Experts of a small language model.
Size: 13 layers, width 320, vocabulary 17915, 139M parameters.
Experts: 256 experts in each of 12 layers, 48 squared ReLU neurons an expert, 6 picks a token, a softmax router.
Below are experts of layer 10 (counted from 0) of a mixture-of-experts language model. Rows are named router (the router's row for the expert), up (a neuron's input weights, with its number) and show model dimensions 80-119. Each number is 500 + 25 x the weight over its row's rms, rounded and kept within 0 to 999. Numbers have three digits each.
After each expert's rows: "mostly gets" lists some tokens that are sent to it at least half of the time. This comes from a sample of Wikipedia text that the model never trained on.

# expert 0
router:521493528496501518516520484462518512495457549515486472508547514497539528488466534517450497485516535497522472522526547507
up0:507468488474513471490454529434510470468500506509505537521519508490496513502480507470539476493489468499499513535492512491
up1:464496503541509492513519519500488473502509511493470504463487481516504479510491510496495474511508475472482483502518515492
up2:511554519504485489521458507480459450455477517512521430493454510517478529464463549479495521478464548492467515507488494486
up3:522492527489510483519446483506500540484509442537511546521523509535525486490471525482474483441443484483470458498526523500
up4:516497509507512484477518496508517511524500502500440491506526506503504475505514488530476502490551515447487525479466506532
up5:474505531445471467491484433506486523435459534505491558534510505526492498514458503476496499499518500489485501505481498502
up6:499467498490512484499486480492493530440462556522491454521504509532495521440476515490477506478523505492489529504528548528
up7:492471491494500481505406484452477532510489515478504468519503509484508498484478502522490458514513493493457498549523515532
up8:497506507516479474552512527480458499490512471515519476507491543481455503497455478479503488522418506507532562501504516488
up9:532489484493461515529466475496544488530475465470491479421511515498499498513496475471490494538450505547473518497502471525
up10:509544464467520443463503584501546470507522478460511502494492494480497508488509535491478533548504525528519474497557514481
up11:467528499478531493519504477508466500528458512453502479513528504481491513514566513477465500526516531491506498490491503492
up12:525479476481514477515511533518518491435495515521512473505507488515466508493505480490446520484510452514488535513508492490
mostly gets: " Many", " many", "Many", " Some", " throughout", " few"

# expert 46
router:514467499517514486496513512495501519513480511486509453516493502485488538463475490495535488550505564485502534491495483477
up0:515462521466526464497492515464508452461509515497528482527490498509488480472467511509507521491521476507522511484469498504
up1:488529577534516514503561486466484488503499492532523512520474526474510464462534506536504467510503528460528486474535490493
up2:507499481508504489521493529483444476463496525519515463486461505503500493490470543529537526510425505506478511517471501508
up3:507484510496500477540483488495471513527552462523515494526524538518521459523457540521518524460462484477493485485543513498
up4:526502475515501495491506511509493496510514508503512526509499516522478451491496484493463500519490516416517525481503485527
up5:493483479492509481489482475503531479426522515466495545535494497498497484523469504538487498522513513477481507495528515491
up6:501483486541487520476483534492530523510509512498484517512457521510499500480496499467493508513517504507528493537482494498
up7:481483512481520458515465486485525512519514505467502531516482548467465522448485531551473478516525489495455477517513509496
up8:512486517487517494531530499493530504473483471496497485486500513550493535507474501489533486528467532523530576458453501483
up9:524518465557492542489528485526549492494525467518485468425520524532539494535542525491518480541449520529510498510461487523
up10:527514445496506444502493547493519463484504499493529522533478472491468490510489502475476527515496467545534486514566509487
up11:489511495468525493496520526515479468521441478450500526528505477481476510510520521519468509527510527465491471516521485474
up12:508487548536514465554464527528474468406488528492512443483495482497501499462491501512474531473504501503486519444498472459
mostly gets: " Smith", " Johnson", " Davis", " Clark", " Edwards", " Jones"

# expert 122
router:535527495494510506534551503510543483520497444492527494514484473544490544520499546448456520500530514480505516525537511473
up0:511471484503565471489475499489491455474479525503487495524504474482479476469520509503491523459532470521547494504503489515
up1:491498550480499546473493500468457536467503477494473470508481505502509467482498491520522472548457540453488484473520496502
up2:513533470526497515501487500454466472476525510520485448493452449535482503494516545470490502444512497514478527497480493508
up3:518485493494522512536479491479477495519518473495479519517533494512527461507486533501532535458473460478490463507563488484
up4:511463512519513454489485550506525518513518475489510490492496504518499497503495498517514511468531522452520528495493476480
up5:488483477504516523509490452479484504470529506526447514526436503494508499524443508493503510513526514509495503501457490533
up6:473490494506503484502496546497503524495507565483513516484421492530491501469485500504463509496526519461488506514477500460
up7:479467526513523513497461500472517519527488528513520485533486508459467527492486488518483457527521503508479520555522507475
up8:496445492472493468476520541495519497471478473476538491510496523498525522493464500531553486511473537488530537464488489430
up9:524498493500493555497519518511551496474468470501477462472481504506516530516482472483533488505499508511481503472503469505
up10:532511484500511450492523528511562487498525476467506534512464491461491526497493498492479541501505484500512498534554508469
up11:492532471511510468533513527484496464506459497462503523479487486500490489503504538484494486528483499508476501507494489474
up12:504478484531500503515465521545497538455515537505563490495522473505501479499512501510471529490521480508501530470518499504
mostly gets: " Candidate", " Opponent", " FW", " Name", " GK", " ARG"

# expert 127
router:466528463499472482485496491482555520512528525509544515479488490516484466477523467465479505553454510472486523464467485478
up0:517467489483509481482453531509475480491496498478534519547535513526470483487496518496506473466527516502476465487490496495
up1:478486537533472496480494521441435490511493490550512455511469528490507420495516554513478489513516546458488503516528501482
up2:521521497473481511490476528459469453442503513543461417494486482488459529474514507509485546456492540490449495489492497457
up3:513475529496467489521468482526492529494473503511485519471494532504503468494457503486497509446474511481489470515520508484
up4:497502498487495474484506478502549503517535508484515509520501530497501496526494492514498527499503545441499537499475500495
up5:473542479458532515521506427505498543456503531512480517535449513482481495520461527481496499500513510553534485485484500498
up6:480483502501510512460501475479543494477488543503453465503448560501498514478459507469476514521507528503516535510516487488
up7:477469523470505492530441452426490505500489526492530469517522502499471477475483466546505488482550507474462504524501511478
up8:477522490479492459500516515476522500436479500490516472498540519497517529535459498544531519512476472495495544503488502436
up9:540464486548480507465508512518582443478467478500504473471487481481521527487507498473494487548462492500525537528514472503
up10:524511479464508447470505562515531482507483515512528517518494494478493468519506528491459554478537480544516499531526501478
up11:488545484480507490489510489500533486527484509472531547513494482518460506505518454457488513550468507489474514470489497483
up12:512494494496513499498492542551513498463521537497530483486516530461467489456492496488457517482500445547495520475496481483
mostly gets: " wood", " flat", " stone", " brick", " Battle", " tank"

# expert 253
router:506496565485515508481465500501488480491517481556487466509505486480481485505489495516495524491500489534487488465492532470
up0:504521497536517432482482517482508516513522544508506516533504498491490485495492526467526505468539447487498527476493489528
up1:495435541467529525483523522465474452484532471520494464517483497484496445486549488535505477509476536500497469508525500481
up2:483532473493509499563470519474464474459491495501484466478489484518469505486485497486497545446479506493463514514506496511
up3:525477505518532508482457468502478504507494472516484530522535497515538444522515526536496513483504519479485456572475522492
up4:527455516486506452513495523497490485484529482513483469502508524521488504488497495535480498498548532416481524499473514504
up5:505498470464539534469513434451492495432479509516424519522464490521538496524500486496508487512502540486505493527504503501
up6:502442501535555530453511499482501472495510487495486472512493499515528487448479498509487513486553533488514490524520514497
up7:479478514461517450510476484451495542506472545477505506513519502491492528477462515531489484505534471480478533533487515538
up8:519527511483468458524501545486477485485473510521508477469500494507486517474467442504499524526451478517533513490481486490
up9:503460448509488551465510540501545493487516486456497526440513485488508499519488518493518485502488512546472483513502451496
up10:512499445488553472495483501495522482453490480493496540516452431466484496510512512477481532508512449509510511521557497468
up11:462549491503525489489497523492492470546447522451511519513489504461476532526538517484477492523505555489472492480477496486
up12:508507513519491458506498570494496514502498541501535452486501485441486511475536478483487526507491456497502543467499485514
mostly gets: " an", " An", "An", " Another"

# expert 144
router:499489515457509473481490516467504512491492482501446536485512491530521501501514516517523487490518524516488487489518554492
up0:492475543474522486485474523487533458461500519510494500520511462528502483510472523515509480503545494511503512475422480481
up1:510506493476490494490512478476460513466498500488505444528496480522535474488530517519527459502456535482478497512511494506
up2:533514472481495514495493515486433474488484459528499484512473463504467521467475522543509532446495547475468493512492482510
up3:527450520499511547515474480500498509501492432560474521527531469506532419505509514504482547458503512501461458509540539478
up4:503502497486522487517498527527510531516519463531510501495528532531486489493511488527505467512548555451525515448494501540
up5:496482535502491544480477445510497509444507510477489538514485479470510480528463500474524535492517495514508474487473524517
up6:479478485512521478499494481466487543509476487513501528495504509476502536497457516473502499523545499494529482529484502464
up7:488504520461512477530487461483525530534462508478518456494500522497504524479511535525498470523524458465460496547473561483
up8:508510479505503452549557514506512458491481504520516464488504555520509535491445509517484490498469516496513522500460478455
up9:526490503548475499517501530545517520498464457509517496498511513483547542518482484478560495521462486535488512500512454495
up10:515514474476494461497495548515544453502497497463495517513494471472504484502468534506499557492491487518540516505515510503
up11:477523498499529494474515527479511497518469499446507527530496478487462520514502497481437509509502531490473478486506449462
up12:532477514551516465522474538501500500461508505505540473516486478451477472464519493508487530466484505486485507477513449508
mostly gets: "On", " On", " throughout", " on", " across", " along"

# expert 36
router:464464506542497517479467454468474492524504510520509527469506457503529479498474450537510521475513499493479486519481526490
up0:495498474466510464499480514464495466493494474524539513531535471489474492479471505508519506504504466493488505492472535510
up1:493473513492506464481484528441485524494540467512535491512498513482522504483524507522485461521515495494474466501546477494
up2:507556472482511492524481529457484448455497485503469464492454483492486492480498525479480528488461537485461508508492497482
up3:504502527529482536497457490528482474499510506512475520511524475513558473496514513553487536498500501485490436543494507481
up4:525524531474502475500487542521496498507477495490461486493503561537492484461504480543501515482502509452513491480474489506
up5:472497484476507486519481424509521535448518534472521500523484466502514503524486526507530500520556489490496465500467530522
up6:476494437492501524492447487497496501515475517453518498506517528497481498466469489491477510483531498522515494505508465471
up7:479468534496532514489495468499515503496458529496505485504516513470506548477481504493486459493516484461477503505520502500
up8:486472496448506479505483498481498537484489493524510467497512524529515515509441465483522506506456500456543509510489467477
up9:517479485518465460491516548504538516505515489473497488478521478494540563502520506499492522521437495543462513503530475522
up10:507496474483522475471514558524518495504514503512536468506475465459501494511487543489459545515520459555494518521498498488
up11:458558484474506513550522482497473500524471536444525505515505474459483514519537505468493493506481471504476474487517480506
up12:524468470504508496517487514489491488445544530477574437518536488450470481484548528503487509519521461510448499469488480485
mostly gets: " your", " our", " a", " economic", " their", " Our"

# expert 134
router:496458483499504528471500526546524451499496506519485495496528517514468477501519522543478498525536506507496534435509522500
up0:501448488492536474484465503489532487486489539518496529533516477547508448488478513521515501531547447514487531497476478468
up1:504482525506523508475499506495475507479494476474482500514505479501473487516525504520517535559490512501507507482535500481
up2:512537498485506519506487514486463481488499495544452470477496459545506537491485519531506514476508535477462495529504492491
up3:511504558520502496516455470514497486522528457482503511534518521550514443496475494496509518499513504476462447556504524471
up4:528495479502502475525479505498514564526460472464524529509489487500506519482474478525503491454503519440474486476458480520
up5:477450475497526545534494485505479559492476519469476519513470474497507532501474486530491532484525507511495488512504478515
up6:501468465488529505517488510496509490512491526504508466516484564514544492520530513495487516525547534489553488502521494481
up7:464490512462499476525490476489499556480477536483487514499540518490469486455522525537496495521541490490481490528516516494
up8:477492491465505490443536537506521497521485519501509490502518484518525524518468511504504507523477475516555575464469488447
up9:538477488524497494492507526522559481491524495549525473478529525478514518501509492495500495538454509519481464456520499515
up10:507497480491521483519502560491512502485499480490512529489486472472477468498491509508481547471512463541527519522571492481
up11:480564451456503484548498455472487512511472499422525515499492477521491513535521505484498491525526507473477491500482490501
up12:510495502520530470500487538518512509463500518518562476505479470479508497483508525487480526482507459469493525502502491499
mostly gets: " wrote", " moved", " According", " worked", " turned", " saying"

# expert 60
router:455473474523523512486497479509481516470494522523522535487491483509502499511474486485473526527475500458539488492471474544
up0:494472490485530487412438495489532449515494482478503512502524488522493474477476489482503518482537466471535478482460517513
up1:491489531488521537494539491454473503489524465500549485523503520498512499495535510508498504522490528524530486483473500518
up2:491500492501480490517496509467468480474496514532459484477496536482477519470471531520524525472516495494472525512515499453
up3:506479557514489511526479464481458477481515507496513500530524488500521449472505531513551522493498506494478469505504510482
up4:498501482505516466488482513484492511483515484492510523491489483513516505517498501493492510528529512463498487501461488503
up5:490491489483505535504495455478521506455486524462481529513467482490541491507490522471476515513521491537513516537473472505
up6:488492478525520492502510529505513535489473512522462464512462509481478506495504511464494481518521536527503498533494478497
up7:479497524480482493487438492470473549491513520451497500473523486482501520481444490525498489501509503466486508545517520496
up8:486479495452486494511493517467501499498490503506482479507506491510462495504471483512534521510467559491529518483461499492
up9:509486500548505496501526490550503499479471489513506483492480511478524511523495524465559496479472483486493509501474474504
up10:519514486507501439501530551500504475506485507484552533471475509454508504512482487494431513495487450544527521556529520442
up11:472552478481507480537494485482482511533442533442535516528523508506481491507552495472463489532531499489507445465524491487
up12:533477489491505477529487540546502472427515528531521495505505486493484502460508536505487499483481494519480530453518486498
mostly gets: " tele", " bass", " micro", " wood", " inter", " ice"

# expert 50
router:449504500462488510522463483515494488446502539429471493529524508488532505496530531466523511482519527514549482515476499491
up0:518490500511531505455460502524502480448489481522532455521547497484519489454474522480543511464519462503487512471482500506
up1:507476525473507473509513512482471530498503481509488505491459509464539474498506507484502471527530483480495471508507485472
up2:487533511434499530452469472489502443467491530476495478516492508538471503479499500495531501500511493484470504504490492488
up3:532512513494492488478511497506496487525516459524467509518525452513487484509464522513514512516479487495472510525574531489
up4:483503518559500490481457491513481523481498478471489534487521525517496458513502519503476503515509500491525529525480502513
up5:510495524482519472514470450489488503440476525457489481510479464517540494536487502499520508473512507471491471521531492524
up6:492504445561518492503518550538511506508462508498492520525450520535517470472490489481445536487500538521524512473501480515
up7:474460501512504520536458479503469509525457504477526480500523540480499527457497507525506496503530514433498503492485503482
up8:487458469447497486539531522467498499480508534507498465493484546487463535519477501504519526498469500498556497501475511458
up9:490462486523456506529522518481529530483473460489462493444533482492535541515483503497521494530469524534519505481511486535
up10:535494456470473437493533503488504456537494508464534526495483452498483469468520529508459527558497486512510477511462499441
up11:497536505479477426507464519496514488509442513465493507524493474508475516541551513493494515526531522486503458494496493485
up12:526515530490498516523487532528466434427483530524523488496487481483534450467516519504449525531516488505463530448519501502
mostly gets: " Leip", " Alb", " Pal", " Dund", " Rost", " Ber"

# expert 29
router:498491470522494511494476532503469477550482509476531415517500485478507484483525505480477493516543529513489475493524489511
up0:498492485472517451479474520466493505460488516518484479492504517512506499472479484464493524448529466466511515491481483491
up1:506483542506492500481543503446496537503571521543499444515475515529502474470522519529499473498524519438512515485516501520
up2:506533491473485520512480509475459470457520513522462441487470451533487533506475521488507514492478505479483513531514493497
up3:510475508518524481519441486534475538511511484548445535509497490510512437519459517475511539493474491509508456496498492494
up4:542483504503508513489484509504516529513495480504488518480512523479501501519516496496499486502520521424521519508492503531
up5:479518468474510485526451482500523506452508523512498486529468499485558512514487499448539490462531492498499480524548507508
up6:484497506538477476478528534473489539505543533458468485500462525549481498472498477537501522494507530510544511513501502534
up7:493482490486520454514463477465498505526504518460497494521509509485474481456480484534476480515503493487468492501505506524
up8:516497453490518488548521497496479523481496502542509470504468544501471483504495485483551545514470510494532535511457492512
up9:486495490533496502511537508523504514481487519530522455467516534515499496515532500472460515525526519507488482469468494494
up10:528520431518508485490499550525535450503515500473531506516483442461483486510488508456456525493497479518549530546550502493
up11:489481527481522498533524520472487475526437480441517496520505521518497527511508521490491508517544519482483478517499505488
up12:503460528502540478524472546508469481439475537500550476513501503497484492501510512541481512492521495540511521468469503504
mostly gets: "',", " Thompson", "sson", " Jones", "ová", " Anderson"

# expert 151
router:525486505541456472521502477539512473505528506465511527507507483524535467525511494486484523516518518535573470483513494481
up0:503479500500522459533457506483507442508500484488501514507488504521460473474464497494526506486521494501521512442470482523
up1:506472489475508517477540469495501512469502495509516466496490518506520479511539519492470473539513488453513475468495500499
up2:521518477508494519501493480480451462469481514513459448521491476545504505486490507500487531491498523499490506516471495473
up3:508493542493531521489448514493477495518528490530479496537536449511544460488541505481482528499499481472455496533547509494
up4:518493520526501466495497498491488569504499506508497491478492493510467495497486480533496510488512549429501515466486499554
up5:492483518480518512547507446491557531439510501498499548511467489480538511533460527477498494492512512468504506526517474486
up6:484462505538520473485505504477500534485507535477498451540472573488522487476515477493481488506524480533513484496522491521
up7:469489510501491464503447471504499513538502498468535458525526505484501491473476501519455512509546482470464512531509496474
up8:495484497496496449543523555514485466512453486515506496508517509480481542501460490526510502538467534481544551490464499485
up9:527480515519454524497531511524560490523512501478510468445530518504557506520507474495487508552492487484495541522501497532
up10:530475458493527453506516543505505475488522462523540529490456481463489463479482512514449548525495475512532517524524504499
up11:486529476495504486509512497479503516493460515443500493515531479503524498518537502485497487526510512489453473510523511477
up12:536496514474502487501526521507490468447523512488518490513490469514489508466486521501451514490492464520522521489488493499
mostly gets: " died", " born", "born", " served", "died", " buried"

# expert 202
router:476502466496500531477488482497514494537479497506526539481523465507484542456537434521482527489515485473517454508480492477
up0:531485484485509440500498506453477476489500527494473504537503464489448497500505509460533514501523459494520475499486499502
up1:486441534520514558513531526485504524488494486523524467501491475503516493514536481497498475523489527474508486468512469464
up2:508539503484504529513485487494465465455468521545496464497490518487520507490481524507529502495486527488498512508463492464
up3:520483497491517508520463439505503500512532481530462536511521517483546481520482545508550533491488501498514460525494491513
up4:521437510494519492462504513492487529506504492512465518479516485509511504488457486518449522500529533416525529494495486490
up5:496493511493538511492516467476506523476517533461499516515475483472486500493525480462509499488491534501520491516540496487
up6:511417516533499492509496558489481529504481535502467460520470546521509507477510490516468518504527502502521492526522507501
up7:507509560495494514521490452514460470459474504493530495488527528462487527476468531550479487520522507454501488540509514461
up8:495475490486484478536522506460485544498508563516508498515508498503487513518449469502496514490509503487525546481441513496
up9:520487499523485511528479552524560525478482480514520483440504495503560514522489478475500485482447495518462490495514484464
up10:502513466468506445484478554515495488485502520507519528521477488463497489506502536508490529483485465536551528528549508468
up11:524507530503521511539512507473492475517446519483540506501512494517477530519517525510488509543512508522470455512502498504
up12:508504515504513476513455526475467461465509514489539500504503527490473494448478502498462508475489468514474512481490493501
mostly gets: " girl", " par", " creat", " pe", " che", "jun"

# expert 28
router:512487466495496510541535532490549497503521557482509512491481520514444527449492544492485522485527537497525521502504481488
up0:478508517509509508474428504482534465525483506499504503484508517528483471441468499511483497464524459506491482513469487506
up1:499500530515505542511524518443471529461515469501502455509476470485492485508534492470508466521481539475474499494540492500
up2:530542490492505535518480512518467508477523518507491446482475500534475500478534534486508533497522507489468506509498495514
up3:500519506499485517502459488527490524530497479518452525528515516559503461495496461525507525450501490472477482495524496472
up4:511452495525484484472478540492489490524510500510492495496515518479486492501487473517465519521513544452493477470481475521
up5:483506473463486519522474474497551550441505531494492512520471480503507512536507521472485502497576465509499458545498494539
up6:488503507537481527508494513493513501500513521477488488496480540499498481459478528498491518487534501511527542517508511521
up7:446444521519527485521459469495493509510487522510522437522500509504480495447450517518485484488541496498460491499483513490
up8:493483491464510462529526530500547510510467475510519510496519515508480519501511483503502492542436468489508540504470489466
up9:533497498541475504470525524501553479517477482511483457454500562528511543452496521510526521546469501507522497493500485502
up10:525506483495513475475505536496548489494522488487498498477479460429479496531510515466462520533499467543515487561530518463
up11:508524486477527456507530503485460452519435505469478525536516470505478530558521539488497501524499514474461518534510491501
up12:514493497529508496520503529509525500479530517510581487525494479443470510479509502509469512503509463486478520494483499508
mostly gets: " Junction", " Creek", " Coast", " Sea", " Valley", " Health"

# expert 178
router:526489528461508511449548499533496523488515528473506495516508499509458536491559465479517503546488520502490537493500489520
up0:558485515482505483481457497495485493481503512475506489513516491511467468465508507476539494488526469477489500484465508516
up1:484478531509512531476548495487492511485484476544501467516483485503491437480521487500502479503520493478509493488485516494
up2:482551465492493495499447508474488458504495476523460495476491495514497507485486523502508522486486474507478517494492486502
up3:547475541506517521503482499497476503514499454508502491522526470495517457522499473517506517520457519489486480531552512523
up4:539497531494512507486447490503506521504532498479506491518487501517451504501488499491504500518542522494476509469501499528
up5:489473505471504497515485507497539508437516518494468531529449470494533451535494543482508494479514493507504497487522504511
up6:521453492546514518521507540498538444502484507475458471526480527511508523490469522469427513507532522493494492516506498443
up7:502463493538480490516454469455474521510480514497463497513467479485480500479461504513488489512508495477462469522509502504
up8:522532492476503469509532503498494496468471479509484477497502534520511521519488487509504520547486525496561552480473503461
up9:521467465517511496535520534489529498448517513451505487423533513491508483520517484487493494517485515516497518471508489505
up10:518491485477494433500503512532504485492515490488508501544481475478466488528506528485457519498525460536538528497547484484
up11:475504449479533458504516508495496469519461521415495514528512458489466515524507467492486534522502508509467478516512486448
up12:515471512495517451528455519512473473469514535529480500492474479482485487463524525492487520449515502503474506473491503516
mostly gets: " Animalia", " LINE", " Bull", " Dod", " Rap", " Mc"

# expert 15
router:465553502502510546508459505476454537551524527476461462514518499491512448461549470502476510502547494483504511496573506496
up0:529474470468528502483504527472506490489484509518491525516518519512484464435505529488544507473512459467525524536461493492
up1:513493519499491509486500492482465513487514493517482451512481473470502454480537559472479471490510551484508518495514493482
up2:508533499485494518501483511476429422481521482490460453477476488542469504485500526503482518467492522511467510525498497467
up3:539506495532542503521480496515491506526478454532513553534527476542528466490493481513538517497493475513486466473516505474
up4:479495501481488453482478551496546531510515480502511514480504519492518496473489498517463529476535489445485505506461495478
up5:489528466477516506503456462494499551452476496493446521499456500483518512507467483500537497501536486447489456495525497526
up6:475479485498508477518530516471493483520505517484487497507464507510499512487466507515442517499509539482511527502533490517
up7:464465540525467498542505425508477507493490510476502490513500517471484479467468524540489486533509501471509531499507508506
up8:509484481493509458554520524488517501478480501481514465502482547549464515510495499487536504528467497504500504496464489445
up9:491487528519459517492514492486517485487491503467465482452519524499548512522472468485510498536478507504483502503541483537
up10:511494439466511431499517510490537456501485524475511526506465463486497487524490496485461534502545479529586523536546499510
up11:531511483467539486544512473485459485525457508460546541507533497521519514526549502503473512522502513491490495511491505491
up12:490474523534501479521468507538502485446518499535526443511501488478479475465529506503479514471497469519496491455511500466
mostly gets: " Mend", " Pere", " Hay", " Sant", " Mor", " Dav"

# expert 30
router:535516499483489510472504467489512483520475486473508466525501532499523523522496535502475513517458499493425505562521488500
up0:504511489511502472476438500482498488475471510518500499521509481521506460473483517503534512425505498486492519491491523553
up1:523463524485498494497523526465436495476482489516546461498480515475483484509547524527523486519499494460454502493531483517
up2:501552484507480511533463466461447480474499510538467467503503477509520536487465507503500510464506535517496553525477503516
up3:521468541529526521508469502477494508527488479545509519541517477524540474496482508480516479468465474480471457514516519499
up4:510518496514505488484480520511513516518511468488518496488534529512504524511524483523487515473541508465520521492470494551
up5:505498485489501481494479481490531503436484525494474505526466492542487503510457506524481503491500500485482528500455509496
up6:487475505480480487498504544490495492466518536463499453486473520510536507489453554489488533513509496459495490532515481495
up7:494465522476515478511457467468499514476487530462496483492494481486476492505475493525511491484493502505444490545507511498
up8:498483515483508455525534515487490498502476462521510482522498567534521510496486457540486492541471501494570493480463495482
up9:519499487498450534508484544490566511474493497499507464413551515476511493499487517514527493520501494539466526529495494509
up10:520498457479518470502536580499508500512504479477541545514456476449469503524505486489518525514502510509536482508547488479
up11:499541471456502480507510538490506474505466512456502513497549514487490525528538516501507513534515508506474472504504511490
up12:525451487510483492498471527500481450464495499498517450528514484500499465480504475527474513474501469533476500469476490476
mostly gets: "-round", " round", "*\n", " Round", " Register", " NW"

# expert 234
router:521502495485510465524521536501477482518520521455494451531516475493468494462513541500473517527458566482494568474519486525
up0:522479509468516477481423516491484488468524477463518461525540533493485452469503542477533498485519509478513499483484489523
up1:462500509507502490498504529464466547490516474539482442491492490495491447534522522481498473517494530497504517489481502492
up2:521525513488491512508501504483444463442535511484494476530496533536480495422475539487510515501479511543445526485482491494
up3:531476534499482510501489493483511503472542475485460540526529485479533443536458526499514519468484526461459456490540492510
up4:513484483536511478504504504511510535510496479534483526490525509503482525518499478494476518484521509457478514488496488559
up5:492501496475491507469461480447487502452503520495477518522475489498529486517465511504495502481539513483514470529483510495
up6:496499474529512480470511518488506517496531537497483434524481532511515452483495541502474522498522513518527478524503480539
up7:500491495471492507482479490470491482526478524466490487502489488443466531476455494534522485531504489476489472527512500495
up8:516494505449483454537543510522518492468479510498532499495515543517471533484484465481516499521463496505525532484425486468
up9:522501504531490510509501517482530498476471503493519478484547454528511472514533539485520487540487533525483515477524495514
up10:512520453440515448474505500469529464484526502485529507502463477455477474493500508480472533505497448507547472544542501466
up11:474541473454520482533511511526503480532456520442533471533517490502485502502539490494472521504542514496474485506483472507
up12:524472539524520489501472532498518484456472521501537486511508468464475516500513471511495499496505489484497509463500490506
mostly gets: " Glass", " Beat", " Boat", " Review", " Tower", " Farm"

# expert 52
router:519545477486505479519501508542551502529449479459517478516499496538500514519498513498529518481481503479496548500508478481
up0:508487510452523460511502500441515491489483521549510489526511493510523472482477528509534494464523490498521489484459494526
up1:511471531546513514469521531472485461486483469521494493517443529490515478510518543471513484486453491491528499479532470494
up2:528466491491515515509506513485477442469497483473501473493447485486468484493497495467518521472483505511501487463500480499
up3:526509496538521538536464486496519540476502476487477539552501479472536480519451532508520518482487458466480514546529521493
up4:512485495468510479471505503496505481538511500516504495499518518490470474501479510504505508509496518479509502462475511537
up5:510516513466522488523489472496526527446499520519458501544464508507518503525502487483502509482528469463497486523511506508
up6:505491482532481508500487490511509472530519526478505483508484551507487495474506518502498551504540514485494539530509499489
up7:479481505511515527499466494512467529480481507459485458516502486496483491485489502501486479496542484524484500546479507495
up8:482498523460491453472537515503498509483466505500494474503534517553527513472490471562506505517449462499528544470481506435
up9:541497459510466487515516494483568499497493494491504481436545491482521491538505488500526528507448491511466527495518493499
up10:509491440475559460506533512508556469476524489477534533521482452436478469503468516470484548502537480526506508518528484501
up11:491540512460519482507522511506517472533435491457544502511533522482495486511541503485515513514504518496455493467500504479
up12:516497536478526469519475499499486496467495557512537473517487512480495490513492514529474500472524469497470518455476508488
mostly gets: " twenty", " four", " six", " Four", " three", " eight"

# expert 197
router:478501485494526500471445478484529486572449501530525511470512487504491502511478485487466470480507487483472480473447502501
up0:498497491477551465493480527485514464492505510488475526513520474484494503468501498505515507453527452462478469498480490535
up1:508475514541511517504496502460485539505496469537517462475507535480514470462540526509485460518462513453514496491519503488
up2:501531496483472499530464521475449455456495477514480428485493484531490531488473529496504514471474524504482512496511491487
up3:543467514522500478506478481505481450490548475557521520536515495524530466498509546537510510503485479492457454550530536479
up4:523471477504517467518504526487524500507504477494527543498513532491473514479506482514486473490517516432476512483451501505
up5:494479503499505531497510459490532525439519483513492544486461476499510517546500503505520503541526516478514500504499498490
up6:493488483527491525459503503486468528485474552492491449481491535498512510499492490500440536490506501523527494504522485496
up7:489473516534499504514472473451457519537488534489510486495551493435476529480491488540483489504525458483492506526499508485
up8:494509540492502458540523528476521504503473493521510469502493502526493522498479458495505502486462511501551536473480484486
up9:496502523528483526481532508502548495511486496485524513423521501492548524478500509505503497512492515482516522493492477532
up10:523480477508525455520499547502549465468476489494503481513440486493471491505471489503497539469502460563522531512517495471
up11:485534477472493484552504490490497496531455530419515525489532502495476532493542504492470510504521507492471471510482475483
up12:517483504500495451531475540498473505457534547501527486488501466500481487469479497484442522463488473525486509471494491505
mostly gets: " an", "An", " Each", " another", " historic", " this"